config = dict(
    n_layer=12,
    d_model=160,
    n_experts=256,
    experts_per_token=8,
    d_expert=32,
    d_shared_expert=64,
    activation='clamped_swiglu',
    moe_layers=[2, 3, 4, 5, 6, 7, 8, 9, 10, 11],
    router_score='sigmoid',
    normalize_top_k=True,
    routed_scale=2.5,
    balance_loss=0.000198,
    balance_bias=True,
    init_std_router=0.0344,
    lr_router=0.00208,
    vocab_size=15239,
    norm='rmsnorm',
    norm_eps=1e-06,
    tie_embeddings='early',
    optimizer='muon_variant',
    lr=0.00344,
    beta1=0.93,
    batch_tokens=[65536, 131072, 262144],
    seq_len=256,
    train_tokens=656700000,
    steps=5039,
    dataset='wikipedia_en',
)
Below are experts of layer 2 (counted from 0) of a mixture-of-experts language model. Rows are named router (the router's row for the expert), gate (a neuron's input weights, with its number), up (a neuron's input weights, with its number) and show model dimensions 0-159. Each number is 50 + 10 x the weight over its row's rms, rounded and kept within 0 to 99.
After each expert's rows: "gets" lists some tokens that make up at least twice as much of what it gets as of all text; "comes after" lists some tokens at least twice as common just before its tokens as in all text. This comes from a sample of Wikipedia text that the model never trained on. Tokens count by the router's weight.

# expert 38
router:46 26 31 64 50 54 42 48 30 46 41 37 57 46 68 46 44 56 40 56 51 66 41 36 46 46 54 47 48 50 52 59 51 63 47 29 42 53 49 60 59 35 54 62 54 54 47 39 55 34 40 49 46 50 61 45 51 39 68 47 62 42 54 48 51 60 34 58 48 42 50 21 39 66 43 56 46 39 41 42 37 60 64 40 48 47 52 46 33 41 35 39 45 53 42 50 52 59 48 47 47 46 68 63 46 48 40 62 56 61 36 49 67 62 53 57 35 51 50 37 50 55 48 43 45 49 48 53 58 54 22 52 54 36 35 44 69 33 45 58 39 53 58 65 29 45 71 42 50 41 54 74 50 54 58 47 44 50 51 43
gate0:54 21 51 59 49 38 28 67 39 54 42 49 55 55 53 44 49 48 54 51 50 54 57 54 55 46 57 46 45 61 31 56 48 46 31 53 45 44 49 64 41 59 53 26 53 48 54 20 58 33 35 41 67 33 56 66 45 37 44 49 35 50 55 28 55 69 55 35 68 56 55 58 42 36 43 39 58 54 54 57 41 44 46 56 35 45 57 43 49 51 42 43 47 49 46 32 52 54 50 57 46 34 60 52 60 59 56 56 58 38 36 43 47 49 48 48 55 44 37 54 61 31 64 36 50 66 53 49 51 42 42 66 41 56 51 58 68 66 47 59 26 53 49 58 43 45 54 47 54 35 36 52 51 52 66 58 53 64 62 50
up0:38 28 60 52 38 42 42 48 67 49 28 54 56 66 53 53 38 45 46 58 37 41 58 69 47 56 54 39 52 52 56 55 55 48 47 70 54 66 43 62 39 71 43 43 55 44 42 43 49 40 34 30 65 54 54 66 52 44 54 52 45 43 60 41 80 47 56 43 61 58 52 62 59 51 39 58 64 59 54 67 57 44 43 65 51 53 60 36 59 52 44 54 60 44 48 32 59 45 56 62 45 41 65 46 64 45 52 39 63 38 33 46 48 53 61 67 59 48 46 59 64 46 50 51 40 77 50 51 48 45 56 52 31 51 53 58 55 43 46 42 45 43 44 49 51 70 56 49 50 47 29 58 41 39 67 52 60 39 63 44
gate1:35 58 36 53 35 41 53 39 45 66 35 48 63 49 42 55 48 59 43 59 49 64 41 45 37 41 67 56 47 31 49 42 49 60 38 34 57 45 31 53 51 47 54 42 34 42 53 55 51 57 45 49 47 48 52 51 51 41 52 43 61 46 31 41 44 62 54 47 55 54 54 41 41 46 36 51 47 19 38 45 61 47 56 39 35 43 61 43 42 36 56 61 31 65 56 48 35 57 35 44 67 49 68 58 41 48 43 52 59 56 58 35 54 50 60 55 50 37 43 56 52 65 45 42 59 63 57 59 57 46 54 22 23 55 29 43 62 52 28 47 57 43 56 49 60 41 54 40 45 45 62 65 67 43 54 49 38 57 56 43
up1:40 59 37 50 39 34 46 41 46 59 48 49 53 51 46 54 47 62 49 56 49 53 40 53 39 34 51 57 52 32 42 48 47 64 33 46 54 39 35 56 54 37 57 46 45 47 51 46 53 60 49 49 39 49 55 45 57 45 52 46 50 52 38 34 45 56 57 43 56 56 53 49 40 49 36 47 49 25 34 44 50 54 59 48 39 46 67 38 38 31 54 52 36 60 46 58 41 46 39 41 71 54 72 64 45 58 44 61 50 50 55 23 50 50 61 53 53 39 37 61 45 53 53 41 73 66 48 62 53 42 53 24 42 49 36 35 67 32 27 43 52 42 46 60 54 34 61 37 31 44 66 70 65 51 53 59 43 49 62 51
gets: "\n", "==", "===", " ==", " ===", "===="
comes after: "\n", ".", " ==", "==", "===", " ==="

# expert 71
router:41 33 16 65 50 55 55 49 35 46 51 50 54 46 61 35 33 40 32 61 57 64 56 35 51 54 55 49 50 54 39 53 65 45 40 28 34 67 49 48 64 50 47 53 48 48 48 51 65 48 36 50 46 31 72 51 63 38 63 58 56 38 53 37 72 57 38 50 51 51 48 29 48 50 50 63 49 39 39 56 50 56 66 59 50 59 47 45 43 43 46 52 54 44 45 48 51 49 53 46 45 46 76 65 56 63 39 59 47 45 40 52 71 71 44 55 41 50 55 32 38 64 48 56 44 44 52 44 59 51 35 51 43 45 49 57 53 43 54 59 57 45 62 56 51 39 57 32 38 50 59 64 47 40 64 42 35 46 41 39
gate0:48 52 25 54 49 52 55 43 45 40 31 55 49 51 40 45 65 49 59 70 36 63 48 51 32 49 56 45 44 64 43 53 80 48 56 59 40 39 49 50 48 52 66 36 36 64 73 48 41 46 49 58 56 53 63 45 50 51 44 50 67 50 64 49 43 39 56 43 61 63 44 59 49 57 51 42 47 41 50 29 59 50 67 57 17 44 48 36 52 47 51 55 43 51 38 46 62 53 57 59 46 48 52 63 53 48 46 47 49 43 55 33 46 54 48 39 40 40 50 27 59 65 64 32 51 58 68 58 38 47 51 67 36 57 57 55 61 40 56 55 54 51 55 55 52 41 57 39 23 56 51 43 65 51 69 57 53 38 37 50
up0:54 54 29 53 51 43 58 39 42 46 41 44 51 42 47 39 57 48 48 73 43 62 47 45 38 54 64 47 39 61 42 48 80 44 58 50 49 41 49 42 52 53 59 49 37 62 73 44 41 44 47 58 45 52 63 54 46 56 44 51 62 54 65 50 41 33 56 43 56 60 54 54 44 45 48 47 43 33 48 43 53 46 72 57 37 42 45 37 55 50 50 55 44 46 42 41 62 58 60 60 30 45 52 72 50 56 42 52 52 40 51 34 44 51 47 44 49 34 54 34 53 63 72 44 46 59 82 53 42 48 48 64 33 57 58 54 49 42 61 60 55 48 49 49 44 45 53 43 18 55 57 31 68 52 63 55 59 44 23 49
gate1:37 56 40 60 51 50 31 54 64 52 52 43 55 56 60 32 32 67 54 43 41 53 42 32 42 53 47 65 49 47 49 48 76 53 64 52 38 51 27 50 36 45 57 64 59 69 55 40 56 62 59 34 53 62 44 50 71 47 59 51 52 45 57 42 58 53 50 41 65 51 46 51 32 63 49 41 42 50 35 49 68 51 58 41 67 33 50 39 43 50 42 46 47 40 33 52 43 45 52 65 31 50 48 47 62 71 52 30 38 49 47 48 45 44 58 58 36 40 47 42 43 62 53 61 56 49 53 58 38 50 44 51 44 40 60 47 44 52 56 45 48 70 58 51 57 25 51 47 54 54 71 49 56 49 39 35 25 49 43 46
up1:43 48 38 56 50 56 40 52 58 45 44 49 51 58 62 37 37 60 46 57 37 51 27 38 44 51 45 60 45 48 51 46 80 56 65 45 50 51 38 54 35 44 62 62 56 65 59 48 56 65 58 32 50 65 54 61 61 49 55 47 53 33 58 31 58 54 43 43 71 46 43 44 35 49 59 39 50 48 29 62 68 54 52 44 61 37 47 37 55 40 48 45 53 42 23 53 49 56 58 50 34 54 44 46 73 64 41 46 35 46 45 58 43 47 61 64 40 42 46 32 46 65 58 51 43 54 51 59 43 52 42 56 47 39 60 46 51 58 49 49 39 63 60 42 52 22 51 38 51 58 67 48 49 45 45 39 21 45 45 46
gets: "\n", " ==", "==", "===", " ===", " ="
comes after: ".", " =", " ==", "===", "==", " ==="

# expert 79
router:46 31 21 55 41 60 45 41 60 40 41 59 49 41 53 38 34 28 39 42 62 60 50 32 56 51 55 49 48 42 42 53 53 37 36 38 43 59 32 47 42 60 52 65 59 67 35 48 64 54 58 57 45 38 59 58 61 49 34 42 47 60 55 21 62 44 41 53 62 51 30 54 58 55 53 58 34 52 38 65 21 47 61 49 40 43 48 43 58 59 52 50 55 55 50 42 49 48 54 53 38 38 56 44 48 49 45 66 49 50 44 41 56 59 58 55 31 37 48 41 37 54 52 58 48 60 60 55 51 51 37 44 44 46 47 51 48 55 63 51 42 47 72 44 42 52 49 35 26 41 36 41 55 49 76 52 56 48 51 47
gate0:40 49 46 58 50 45 49 51 51 56 52 65 61 53 67 42 50 54 59 54 47 51 61 58 65 59 55 61 47 51 59 52 54 53 57 35 34 57 32 36 59 51 62 47 50 53 45 52 53 50 52 59 52 43 56 52 58 44 69 57 50 45 47 48 59 53 34 55 48 66 42 51 38 56 50 59 34 49 40 50 47 54 73 75 51 61 50 47 55 44 53 51 98 44 64 47 39 47 61 41 43 41 59 70 48 51 53 38 50 59 54 43 56 66 52 43 59 41 49 43 44 59 53 73 52 43 45 45 49 61 52 43 49 55 57 57 56 58 52 50 50 54 64 64 48 64 39 35 45 57 77 36 59 56 83 65 32 62 55 45
up0:39 49 52 53 47 38 48 53 62 54 44 59 49 52 57 46 39 47 52 48 63 45 65 44 66 60 55 50 41 47 49 63 51 39 51 37 37 54 34 40 40 48 49 51 44 64 41 60 51 51 44 62 52 44 54 58 48 52 67 54 47 43 38 50 58 57 40 56 47 54 30 64 49 59 54 49 43 46 36 69 31 60 59 63 54 48 51 43 61 55 57 60 89 51 65 62 43 43 46 41 45 41 54 61 49 52 54 44 30 52 56 53 55 44 54 39 62 35 56 42 52 48 45 72 46 52 63 58 53 56 55 45 43 54 63 52 57 53 54 62 62 54 69 58 48 49 34 45 50 57 69 20 53 69 86 59 37 59 67 51
gate1:60 42 47 51 43 62 39 57 52 42 39 51 64 46 56 47 35 45 52 50 50 31 40 44 44 52 48 39 27 40 55 62 62 49 47 45 51 61 46 44 54 52 44 25 63 56 52 40 56 62 43 40 46 37 58 65 65 63 41 40 52 48 54 45 61 56 42 55 43 39 50 60 52 44 74 38 53 50 35 61 45 57 36 45 71 57 30 52 65 59 58 68 51 32 50 35 53 47 53 47 29 47 21 53 45 59 50 44 42 54 41 59 55 58 35 58 17 41 54 45 43 54 71 57 48 44 60 31 60 59 48 60 50 39 43 53 61 59 64 48 63 49 54 47 58 48 46 58 38 53 45 58 41 38 59 55 56 54 54 36
up1:67 48 48 50 48 65 46 62 47 44 37 47 59 43 48 55 40 47 41 49 55 27 42 48 46 58 53 37 32 43 52 62 68 50 44 49 53 59 53 48 53 60 35 35 61 61 46 42 55 62 44 34 39 35 63 67 69 67 32 57 43 45 48 39 69 51 35 49 48 33 54 55 53 44 70 45 49 53 49 56 50 53 34 49 61 55 38 47 67 58 41 61 53 46 54 37 55 47 52 35 25 44 25 49 51 58 46 45 41 53 43 51 52 49 34 59 23 44 58 49 42 54 69 59 43 38 49 30 62 59 46 66 46 31 49 54 65 60 59 52 51 57 49 43 58 51 57 56 44 48 45 61 31 39 59 51 55 46 53 33
gets: "\n", "ree", " Car", " Child", "iance"
comes after: " |", " =", ".", ")", " information", "s."

# expert 108
router:55 40 45 52 48 56 42 45 48 54 45 47 45 40 56 44 32 25 61 54 47 57 15 47 61 55 53 43 50 50 39 51 76 43 36 39 46 42 61 71 61 59 43 49 52 53 59 40 52 53 53 46 48 38 70 45 81 49 58 34 61 55 57 42 55 37 52 49 50 61 46 43 39 54 40 59 41 46 49 47 44 46 75 41 34 36 58 43 30 38 60 58 45 68 49 33 70 55 47 49 57 38 49 56 43 49 42 52 57 41 44 43 64 60 50 56 45 40 57 49 51 48 53 66 42 46 50 56 51 57 32 62 46 36 34 46 56 40 51 48 30 48 55 60 38 67 52 45 52 37 51 69 45 65 45 48 43 56 45 56
gate0:55 40 55 55 69 49 60 45 60 54 56 44 50 58 63 51 42 49 46 37 34 52 67 54 57 54 56 57 48 49 58 70 60 40 53 46 46 49 64 62 53 49 45 61 61 71 62 48 54 41 54 51 52 40 62 32 55 59 31 36 40 39 45 47 60 52 34 55 44 49 38 48 35 79 45 83 60 41 53 72 54 51 39 58 43 33 55 57 51 32 45 66 57 42 46 25 59 53 32 54 48 46 48 60 43 57 42 51 56 47 43 51 47 49 43 54 56 60 53 56 59 42 50 51 49 37 40 58 55 51 58 48 51 54 50 41 60 42 37 54 42 49 49 58 23 62 46 16 54 52 36 46 51 61 47 42 41 66 60 48
up0:61 54 56 65 67 47 49 41 48 42 67 40 65 48 66 47 49 38 77 47 46 40 50 32 57 54 56 59 44 46 45 74 63 27 46 27 51 46 44 65 43 38 33 41 43 68 58 56 68 60 46 41 53 47 49 46 50 47 35 49 50 56 60 48 70 33 50 55 37 51 52 56 48 53 48 55 39 40 49 62 34 20 57 49 39 46 42 42 49 40 48 47 39 34 53 41 46 36 46 56 54 55 47 56 54 60 36 51 46 40 61 57 64 59 44 50 44 65 40 72 47 63 58 45 49 43 50 58 53 54 42 48 51 51 46 63 55 31 50 36 32 41 55 49 38 65 56 27 43 39 59 48 50 61 52 43 49 58 53 58
gate1:62 59 46 65 76 67 70 62 51 51 46 50 35 43 50 44 38 49 58 58 56 31 35 64 64 42 42 36 66 51 36 51 67 53 47 53 54 50 49 61 61 59 40 53 50 52 54 56 45 53 46 58 58 55 21 46 55 59 42 55 64 35 42 58 55 47 41 49 57 51 45 40 43 49 41 64 40 49 54 62 64 51 63 62 56 36 64 43 45 60 49 57 63 60 54 54 46 48 45 35 49 42 55 39 32 48 52 53 42 57 50 50 36 43 47 48 46 37 74 37 28 62 52 42 50 47 51 59 48 41 37 49 54 43 53 45 47 48 47 51 29 58 44 58 37 45 84 49 51 45 40 59 65 69 38 62 37 61 60 50
up1:48 59 50 40 75 52 60 51 65 46 44 60 33 53 49 36 34 55 61 59 50 43 40 45 53 55 45 38 46 50 26 52 79 57 43 56 54 44 59 68 54 36 42 54 60 41 49 39 36 51 52 56 56 58 41 60 60 47 54 58 52 25 49 53 60 45 40 51 47 58 46 50 45 50 47 63 44 31 53 65 53 53 53 62 59 47 58 56 40 51 60 55 58 61 46 49 55 52 50 32 60 47 48 32 35 55 58 49 30 54 44 37 35 50 40 62 39 47 55 45 45 49 65 67 48 42 53 42 45 40 46 47 70 45 48 33 46 53 56 34 34 48 40 48 27 42 71 52 47 49 41 76 51 65 30 54 36 55 54 36
gets: " it", " that", " which", " It", " this", " there"
comes after: " the", " The", "The", ".", " this", ","

# expert 129
router:48 37 25 51 57 53 56 60 38 44 41 39 54 48 40 53 46 34 49 39 59 64 52 54 46 46 63 43 49 65 44 52 69 61 51 41 44 56 44 61 46 49 35 64 37 65 40 46 54 52 28 37 48 42 62 41 60 43 50 42 56 43 65 42 51 44 54 26 59 48 42 35 30 47 32 55 39 52 33 55 46 49 57 30 61 50 67 45 48 32 40 52 52 50 63 33 63 52 43 51 44 58 53 39 54 52 40 47 58 46 38 47 54 45 47 67 29 32 66 54 54 52 67 62 55 43 62 55 36 30 45 49 59 51 45 65 42 37 34 44 59 47 60 56 62 41 47 34 51 42 42 59 57 42 50 65 61 47 59 62
gate0:43 44 44 54 41 37 47 44 55 54 42 37 42 38 55 52 45 44 39 43 54 47 48 49 47 27 44 54 59 25 70 53 60 59 61 58 50 50 54 49 24 56 52 69 50 48 48 60 50 54 40 63 38 51 47 26 50 28 28 65 58 35 38 46 30 52 67 43 40 48 71 48 47 58 57 64 46 55 44 49 57 54 36 39 60 43 57 50 52 43 52 49 77 48 57 56 44 53 65 49 43 56 46 61 31 45 42 38 48 54 48 33 55 65 50 60 56 46 70 47 48 45 52 51 66 53 57 35 49 53 47 41 59 45 64 43 36 50 29 43 28 38 57 32 45 44 49 43 55 40 63 51 60 58 59 53 38 57 53 50
up0:46 47 45 47 43 52 49 58 61 56 70 58 70 46 36 59 47 41 64 43 55 58 39 46 46 22 46 65 55 23 63 67 64 68 67 57 42 59 60 56 32 60 57 67 52 44 32 57 45 50 37 41 40 55 39 33 56 53 31 60 51 20 40 33 40 58 57 41 48 49 54 48 47 52 58 55 46 50 54 53 57 58 51 43 37 54 67 37 54 40 45 39 49 57 49 44 46 47 61 62 56 48 47 57 37 46 30 54 48 44 58 66 41 70 44 59 40 54 70 44 54 47 47 59 52 50 51 48 45 57 38 33 46 52 54 54 41 56 38 43 42 42 61 40 56 37 45 42 59 37 61 43 50 59 53 55 56 46 70 45
gate1:53 47 41 60 60 59 44 13 46 60 35 39 49 25 59 46 63 43 79 49 45 45 46 42 54 55 57 63 42 55 49 48 49 51 46 66 47 51 66 45 48 63 55 43 66 62 42 39 38 36 43 47 53 42 41 39 49 43 46 58 51 71 49 46 71 49 44 58 48 23 45 33 50 53 38 44 52 44 43 51 49 40 57 47 49 51 50 43 47 46 35 64 44 49 50 46 60 47 39 52 55 60 41 37 50 47 50 51 36 39 58 55 51 68 56 44 48 42 39 40 43 75 76 55 52 41 58 59 35 45 47 37 48 55 48 52 65 42 63 66 76 47 35 48 42 56 42 51 55 54 48 56 63 43 50 42 62 56 60 45
up1:58 47 46 51 53 55 63 44 31 52 26 32 65 38 73 56 49 45 65 45 53 39 76 47 61 55 59 59 62 48 49 42 62 59 50 60 55 48 58 62 51 48 44 49 59 50 35 57 39 30 53 45 43 40 50 37 51 51 57 58 62 47 42 37 65 44 50 61 42 36 62 66 44 54 44 46 60 45 68 52 56 46 38 53 48 46 51 45 46 41 43 43 52 20 45 49 57 55 33 43 39 61 50 40 48 48 46 72 51 40 49 43 40 60 52 41 36 38 52 47 42 60 54 54 43 31 50 74 36 40 46 41 37 43 44 61 79 47 59 46 63 59 40 51 73 53 51 53 51 49 50 67 60 54 49 49 54 58 51 63
gets: "-", " In", "at", "ut", "t", "im"
comes after: "\n", " \"", " (", "/", "-", " N"

# expert 197
router:51 27 34 49 52 52 33 51 42 55 54 48 51 44 51 45 33 52 51 51 54 57 44 35 46 63 63 49 60 55 52 36 48 53 37 52 42 42 52 63 58 49 52 56 46 44 48 41 44 52 36 47 60 56 36 43 61 47 59 34 54 54 65 48 56 47 44 48 63 61 58 38 34 44 47 74 29 35 59 58 41 49 54 38 46 40 52 52 53 28 50 66 53 41 74 54 53 55 46 45 39 47 63 59 47 58 49 50 59 50 45 34 56 48 50 46 35 46 74 39 47 57 53 61 44 45 38 56 47 57 47 66 43 38 49 62 50 30 36 45 26 52 61 77 48 72 42 46 49 44 48 63 42 48 41 75 74 54 54 43
gate0:50 57 41 56 52 45 52 45 56 50 41 36 65 50 55 37 44 39 63 31 61 41 49 21 45 34 44 57 43 44 49 56 69 43 49 57 37 49 53 46 40 38 42 55 58 70 56 56 57 35 38 34 29 40 41 37 37 52 60 38 47 49 66 52 56 38 40 57 62 46 39 36 68 57 45 34 44 41 54 57 57 47 67 38 49 49 62 42 35 49 48 39 52 50 62 54 39 44 50 40 46 64 44 50 39 62 57 38 53 34 44 48 39 58 43 55 63 59 45 56 48 51 43 41 66 46 42 43 71 34 49 51 54 50 66 57 65 32 51 38 40 26 64 51 62 39 43 60 50 37 62 38 47 55 47 65 51 53 38 55
up0:47 59 41 54 42 48 54 49 54 64 36 42 68 49 59 39 41 41 49 26 60 40 54 35 43 39 63 57 40 47 52 67 65 41 48 68 47 68 52 47 41 33 55 57 42 64 54 65 53 52 43 39 46 47 45 45 46 42 43 36 39 44 65 54 48 31 41 52 57 60 37 37 54 53 40 27 49 41 32 54 53 47 71 49 52 52 54 55 44 49 59 45 48 48 70 57 37 63 51 43 49 50 51 56 42 63 57 53 58 48 52 52 38 48 54 62 58 62 47 56 61 46 42 49 78 38 41 41 59 39 58 66 39 49 69 60 71 43 47 38 42 41 56 51 49 44 29 74 51 59 67 41 49 44 59 64 54 53 31 51
gate1:52 52 48 68 43 42 47 39 42 36 60 35 48 36 32 45 47 48 54 49 73 37 43 39 53 57 37 59 56 52 59 46 59 43 49 32 48 53 38 58 29 70 51 58 50 55 38 48 53 75 23 54 57 46 81 49 50 48 50 51 51 54 64 35 65 41 53 57 64 45 45 45 42 36 62 45 41 46 68 58 39 31 49 51 65 59 50 51 57 50 61 49 49 41 52 66 46 35 57 51 41 57 53 50 48 56 63 58 46 60 57 49 45 59 48 46 40 61 68 48 49 44 60 52 50 46 46 41 60 56 35 46 49 44 56 55 43 56 38 30 26 27 59 35 54 55 47 41 53 43 55 52 55 51 70 53 31 39 54 49
up1:45 51 51 62 48 44 57 44 40 35 59 35 50 45 39 44 46 48 53 47 61 47 36 46 43 58 52 65 52 52 54 49 64 40 46 49 43 57 42 65 26 71 43 37 45 58 42 48 57 61 39 49 46 56 64 49 47 43 53 53 40 61 66 48 65 33 68 47 64 32 44 61 36 25 56 49 46 53 74 54 35 24 38 62 71 58 68 60 62 51 63 49 47 48 51 65 49 48 58 66 35 53 60 55 54 63 56 62 47 66 44 50 40 63 47 40 54 57 56 55 55 45 57 49 60 43 37 52 55 54 39 45 45 50 52 43 47 54 51 29 47 27 58 34 56 51 46 33 60 44 55 50 50 44 67 46 34 40 63 45
gets: " (", "/", " 0", " /", "–", " \""
comes after: " |", "/", " (", "_{", " 3:", " $"

# expert 210
router:48 34 35 49 41 51 67 42 36 48 32 48 54 52 51 44 42 49 57 57 55 58 52 21 56 77 61 58 67 39 49 59 45 51 56 43 39 49 49 62 67 47 50 45 43 48 43 34 44 54 53 55 42 33 40 58 62 57 53 47 60 53 54 40 58 57 38 42 57 46 48 32 50 46 42 61 37 35 51 52 33 52 59 50 52 54 49 54 52 51 56 56 73 51 72 50 40 53 40 52 31 46 60 64 40 51 43 46 60 46 43 52 62 52 51 52 39 36 51 49 60 66 43 68 53 64 47 41 53 63 48 59 49 33 26 47 54 37 42 39 37 62 69 59 49 58 45 59 38 30 39 60 55 46 45 75 59 58 34 50
gate0:51 53 39 44 31 41 50 39 46 49 37 48 42 55 70 59 56 45 36 61 50 44 46 58 71 70 45 47 45 42 41 53 60 58 53 50 56 65 56 47 54 59 79 64 57 62 64 65 43 39 58 78 37 49 41 57 46 62 45 55 43 49 51 54 48 49 54 46 51 37 35 58 41 62 42 51 46 51 47 59 47 38 49 46 43 48 33 70 56 55 49 58 31 42 52 55 44 47 52 49 66 55 56 51 50 48 67 71 46 69 56 68 36 60 57 65 62 72 74 60 48 46 64 47 58 32 41 47 50 39 44 47 38 41 53 53 60 65 57 40 37 71 50 52 40 45 39 51 62 60 50 41 45 58 53 54 54 48 38 51
up0:46 45 36 51 34 34 54 46 40 49 45 32 41 49 55 45 50 49 46 43 53 55 50 43 62 61 55 61 45 51 42 63 43 39 45 33 46 57 49 54 60 36 56 44 62 55 51 52 49 35 67 66 44 44 55 58 57 55 37 39 55 44 56 42 48 51 53 54 47 43 48 67 60 57 55 63 30 53 41 65 33 33 47 45 43 47 35 51 65 48 59 53 59 46 41 51 35 44 52 46 56 50 57 52 36 47 58 57 51 78 37 58 42 59 56 64 67 49 64 73 45 45 80 58 60 45 44 39 43 49 44 50 58 46 61 57 44 52 56 38 22 74 60 57 48 41 37 47 50 43 43 34 44 39 48 26 68 33 50 40
gate1:44 46 42 57 25 47 56 47 53 31 36 25 43 41 53 35 60 63 49 51 52 42 68 50 47 51 60 50 60 49 41 41 44 85 54 49 64 53 38 50 47 57 20 50 56 54 45 59 49 27 67 59 46 34 41 53 52 43 47 58 66 66 54 48 39 45 44 42 56 52 23 42 35 44 30 51 45 62 45 33 62 55 58 47 44 57 43 55 47 43 47 64 37 45 41 38 49 48 44 58 49 64 50 60 43 45 52 42 45 59 47 36 26 59 51 47 45 52 39 51 52 57 58 39 52 60 44 46 58 45 27 63 50 46 50 49 54 43 44 51 45 59 57 55 66 36 45 58 49 38 41 53 50 35 58 48 39 41 43 48
up1:41 39 32 45 23 43 67 57 48 26 41 33 47 51 43 50 54 62 56 47 59 54 61 42 52 49 59 41 62 45 52 56 47 77 50 54 56 48 37 48 42 51 37 36 64 51 56 66 51 24 54 51 47 38 42 44 58 42 59 65 69 53 54 40 57 47 48 39 46 50 30 31 49 51 45 48 38 59 65 37 69 47 48 42 61 48 48 42 47 48 57 61 43 31 44 33 66 68 45 48 40 61 48 70 28 53 52 56 48 43 43 45 32 57 64 37 48 52 52 49 49 44 44 40 61 51 60 50 53 62 35 60 65 48 50 53 47 39 48 59 53 57 53 56 71 45 42 55 54 43 43 49 48 38 54 56 45 30 37 55
gets: " –", " 0", " -", " ", " —", "/"
comes after: " |", "\n ", "1", " 25", " (", " 5"

# expert 28
router:48 38 42 50 49 58 48 41 59 56 41 43 49 34 67 43 32 42 58 50 47 52 29 38 60 64 56 43 47 47 50 57 73 38 41 43 40 43 66 67 67 61 45 53 55 50 50 33 52 36 49 53 54 43 62 34 73 55 55 35 59 45 58 48 54 36 50 47 54 49 49 48 43 52 38 50 51 47 45 61 44 48 65 41 22 33 49 45 34 39 56 68 43 75 41 44 59 54 50 47 54 42 46 49 36 53 36 55 67 47 47 41 65 50 43 52 43 40 45 47 58 58 56 69 48 51 38 46 46 46 31 60 49 44 33 62 58 39 58 53 38 49 55 59 46 65 41 45 40 39 45 77 54 72 54 49 52 66 46 54
gate0:60 48 39 42 23 57 49 44 48 57 42 38 50 49 64 66 54 45 61 48 52 45 44 58 54 61 62 31 41 55 35 51 51 59 49 49 47 56 65 58 53 68 59 53 47 72 44 47 50 54 58 55 47 58 57 66 61 61 39 56 49 55 61 38 54 45 24 57 28 52 56 67 49 69 42 64 54 47 44 50 35 57 49 40 45 49 34 36 56 46 36 63 65 63 47 51 50 37 55 52 49 46 44 39 43 60 39 70 60 44 43 48 72 34 58 41 39 56 63 50 73 57 58 42 68 52 59 70 36 57 44 54 47 50 37 45 45 53 41 44 45 22 59 42 48 62 57 42 38 44 49 53 61 52 62 57 58 52 48 56
up0:59 44 46 34 33 51 39 53 44 51 48 40 50 57 44 61 40 41 49 58 55 58 32 50 34 65 45 37 40 69 24 58 50 45 59 44 45 60 57 59 63 53 63 51 50 59 49 57 51 56 56 42 49 61 53 56 50 65 36 65 55 66 58 34 39 59 30 44 20 56 46 54 55 50 47 45 47 51 49 48 46 52 51 41 35 55 39 30 57 44 40 50 63 46 43 49 48 36 57 51 53 67 54 34 40 54 45 66 62 43 41 52 63 44 52 47 37 51 67 59 63 53 61 42 63 48 58 69 42 60 57 65 68 31 43 41 62 61 30 47 42 34 41 39 45 56 48 48 41 42 47 47 63 55 47 74 56 41 50 62
gate1:48 38 48 41 48 47 60 54 53 45 38 30 56 32 51 44 53 42 56 44 46 50 45 50 53 60 50 57 44 52 67 51 48 50 53 60 55 44 56 41 42 29 49 34 64 49 45 38 53 33 60 44 58 39 49 54 57 42 57 50 58 42 65 40 84 51 38 53 36 58 43 60 53 57 51 50 63 59 54 45 45 57 58 58 24 47 68 40 40 43 50 57 48 80 46 62 56 36 58 40 61 69 53 62 55 49 30 40 53 37 50 46 64 60 29 51 47 39 43 48 59 65 43 46 44 59 51 63 40 50 42 49 53 42 52 73 48 50 48 29 70 52 67 55 51 62 31 46 66 47 39 57 52 57 38 46 56 54 46 52
up1:39 40 53 45 36 53 56 58 56 40 40 34 51 34 45 57 53 56 42 60 58 52 46 69 52 60 55 49 57 50 70 45 43 50 54 51 38 35 51 48 37 44 45 44 70 45 60 51 47 35 61 53 45 48 51 61 68 41 61 50 69 51 46 52 58 42 39 56 35 50 51 44 53 37 43 55 54 61 44 52 45 55 48 60 54 48 64 28 53 56 55 60 49 86 53 29 53 39 61 42 54 59 48 47 58 51 38 41 36 53 59 37 69 68 35 56 57 41 28 47 63 66 56 38 40 65 45 62 57 27 51 57 51 31 37 65 39 48 51 44 58 64 54 54 47 47 35 48 70 58 34 39 36 48 53 45 56 48 49 50
gets: " which", " it", " he", " who", " It", " that"
comes after: " the", " The", "The", " that", ",", "."